config.yaml
n_layer: 10
d_model: 96
n_experts: 192
normalize_top_k: false
routed_scale: 14.2
balance_loss: 0.00247
balance_bias: false
lr_router: 0.000724
norm: "rmsnorm"
norm_eps: 1e-06
tie_embeddings: "early"
dataset: "wikipedia_en"
Below are experts of layer 4 (counted from 0) of a mixture-of-experts language model. Rows are named router (the router's row for the expert), gate (a neuron's input weights, with its number), up (a neuron's input weights, with its number) and show model dimensions 0-95. Each number is 128 + 24 x the weight over its row's rms, rounded and kept within 0 to 255. Numbers have three digits each.
Before each expert's rows: "comes after" lists some tokens at least twice as common just before its tokens as in all text. This comes from a sample of Wikipedia text that the model never trained on. Tokens count by the router's weight.

# expert 116
comes after: "6", "7", "3", "2", "4", "5"
router:107112146163127150129115154151127109121106152164112163112113110107149155142097151156142110111152129121122143124133103154149164114132168115171163160091129136176115099090142099151108096140138143145094156131121156141122125094084118127139160144172121107098109165105167149119109120084077118161
gate0:135164124148109165161105106162151146136068138099114127094130136125112124124164110149103121131153108116103155110108151118128119125058090120124167166110128109178139167159144167128081128127141099102115121156148123125139134128111118098186123127151159151139119138132108104110153112145094095147
up0:127108127111124082080145130092109078122169129163149132125117147133154134125119135078138131135111127154160138130152110135122102144176149148147120095164126146073106099103136065139172142121111156130148154138121124126152112137129152169079148131124121077133132111133142161143094156139139152095

# expert 187
comes after: "s", "5", "4", "6", " County", "7"
router:129173141128102094126105157143123098095107157113097099158110123169115098139108111116133137101085111131115108122094078134133174154112167117135103137083110130167126134114152091144157128151136162142104122125097081127148141115106144111125151110101130123136064134126154130145147180152142148161
gate0:120108073115107142156155144115127130126106074141103132152088170128115095094148108143136159156136107119159143156129131136115124149135140103151154123125201122136113133169072145118130131146105154166099134141127144136152123112117117111140154155119106141109092084147109104117152060138104123152
up0:138171150138150153108127138150100114119141143158134135088156112099124127169098133093119137090129159161098120128152101109144126130137120149109131124140084106109146126091192159147143149107155117099120105087109068110094149119132147109155090071130164113139125150106148127135102166116108104127

# expert 171
comes after: " is", " as", " with", " was", " of", " in"
router:101109122161104169109122136166108135129120090154131134150157099118117095105091112106111110124123103106100131131147058163124146123133186124137157095144099100100096118118110140144087098106145165148106140159154156111142132147115128156124127113150137168148130090182143123092122132115143126090
gate0:177151105179086140141089129102100120143129105140130140166156117115095144123106135087134088097133172138133110154142103109105114159152118095167144093151106113087113169117140114116128137118132093162152141153168127117120130117104168106096095115127112132113102107156099136082116113139124125090
up0:123105123149130122132147151111130093136109144112135069120097061155104130129128100119115093099109169126097125100127138117144122138174148097158155103096059109176116150147146141080156119172088139135110124109167128146124100139140121150154135126142152121146133101111163118119104103110135137142

# expert 11
comes after: ",", ".", " of", " and", " that", " with"
router:083096117144122117109130179135136146124119149155116159160120131120149089133117113106169150104157135129084148132146124149103146114126108130141160079113112158099088135117175146120126149106122161120069140149136069120140133082068108135121152127130123139148164109130137166134139107126109162099
gate0:157114151137100129167136164108111153170185147132109130110133104105148145156104133147093100106151130117102142122076098102111134135140121123128063116147115093111111128162136145098131140093135116125104075117110089109092116167085111125154124168122142112127094133147135083117099109137115116150
up0:110157132100115093119129103122151115116118104126146112137151124142158088100162132100172128147105140145139139149140197155131128127099130166120162133125171177122188119073128133116106135142154143142157134108154150122131142087152155096091125107171131121101132105137156137125176132156130125156

# expert 169
comes after: "6", "3", "4", "7", "5", "s"
router:108120146151128107153120135111144121119110139129104102122104093160137092127114113176146092093105104115107137135140109132139148151107157113123122151105122096192150163072150131128104119158119154159088131129115156084140142094113148104096147127092176148119122148107151135164156099150128088168
gate0:116105140156112134153123073174110125125102131099151095137124153132131099130134145188193136107150126128114089161111147114091121160159148137175145132111115108172148166106134179126118181080133123143121123134133148141151124127117109145166135108125132111135103114169132110120158090125128102118
up0:110103185155103136119125081148125144137080124114148100121135152156114085144123173133150102115139111134124107145135141099098134171175124132117133123121089107144146180160144183096134168110100132102118135134138147090136145112125095106166127093124135143107120104124152119161133091145154123085

# expert 136
comes after: " of", " in", " to", " with", " on", " at"
router:104163123112116120128107115163147118143114069175102152164157120108077079117096098096110109124091153071137114111092107140122128112136165118142154132128124119095141164157118137169120119134139140108097099140134150119148119155124119132149143143131132176159140135151162144112102158132164124082
gate0:183132129122138140168114157156155116100163118131196177150157092105136128120117169143133092147144120158156137093102152135172111160124116088155129157142115149108102133142148125110124132152132105098130096124124130134136140114093145169082100120123100111153165139104120121120091099148138157140
up0:115148116105152054107112161106118109143151153138104082107134162113091125140122124145131132093103124103134130132159096110096099130145157157122129156090122090156164113113108136118162077127138150126115130111110111138134105150158102103112123097097180136090169104149147156119111153133125090115

# expert 111
comes after: ")", "0", "4", "%", "3", "6"
router:104129136115078118111139148150121114104112160074113158129135083163143147110141100152130142136131156142130097122089139124144145127123170169088116139139167142118126143152133112115095146124100142107168110144095140125108145123146136159082136134103162118119087175107113088115131105150154086186
gate1:124134124157099103138148133167133116101130110110168087133177128152155117114118135172087143157111141094136073147137107125147132115126158166108133124142145104130126140130125096106177073138129157129084150149182129109144107111127146108099147134151150124134162180101153124151100119123172116143
up1:117139149112162160101104108123132158164147154098150148121109129133118128160153129109156095127075121093102119101129131097173135120126153067102170114128135123107157085110150156116109107171142124156159079105160143132117125155151156136165138107129130138105137109084111106134148133161170121108

# expert 41
comes after: "0", " ", "%", ")", "3", "4"
router:105121140093092113131124158140165119104122143092108150155154085155140084140111100178137173090144163139155162116117138103137137110133151124150154114145177135137136143116116098135101115148129120109140122151097151101057137105138132137137137110094172109096092166112146161117142119150107116142
gate0:167118143131116101163105132117109112111108095168113144132181124157109116127117101139172107118162115111120095133150094139123170113179115129130124155095118153110139136123138075142150114133088159118117127090147079106120153149080126119172126128102102131129103133116127105140176098123092164158
up0:075147116152145155088164136126133149158112150083109090126098127107160151138126154134095128147104128129142153128103142144122136142077141140125130127139131091156103132136137191093125147092173102139133126162126161121145109112189143150080124124132125124130155143145096152109101157106163097104

# expert 51
comes after: "0", "%", "3", "4", "5", "1"
router:099113148100112105100114170185173178106156132133134139154119156115137101114145125167155131093138172144135160123142109150107122151102159106163146089148159123138148124082136152107085156123119139097127114157089095155139099133083141141115131111116170089127121121133138120142115108151132097126
gate1:105121074116139111164173173070138122109131134122103147090141108118148086136140141206124149113083109126130173138153112118134132158111152108129158139124114121105136090117118109158084127124135113162149140167122130085109166106137164084117125102114127130122150142156110124110139130136134109110
up1:124126107131133145088089144150174130059179111131145116132108158135123160122119145116149085134115119130113129123150088121125138112103090143090088159133121157127176136129078107103097114149140168141151121128099097135116128141120117159129135162101153120151130088127081114141119089107173131124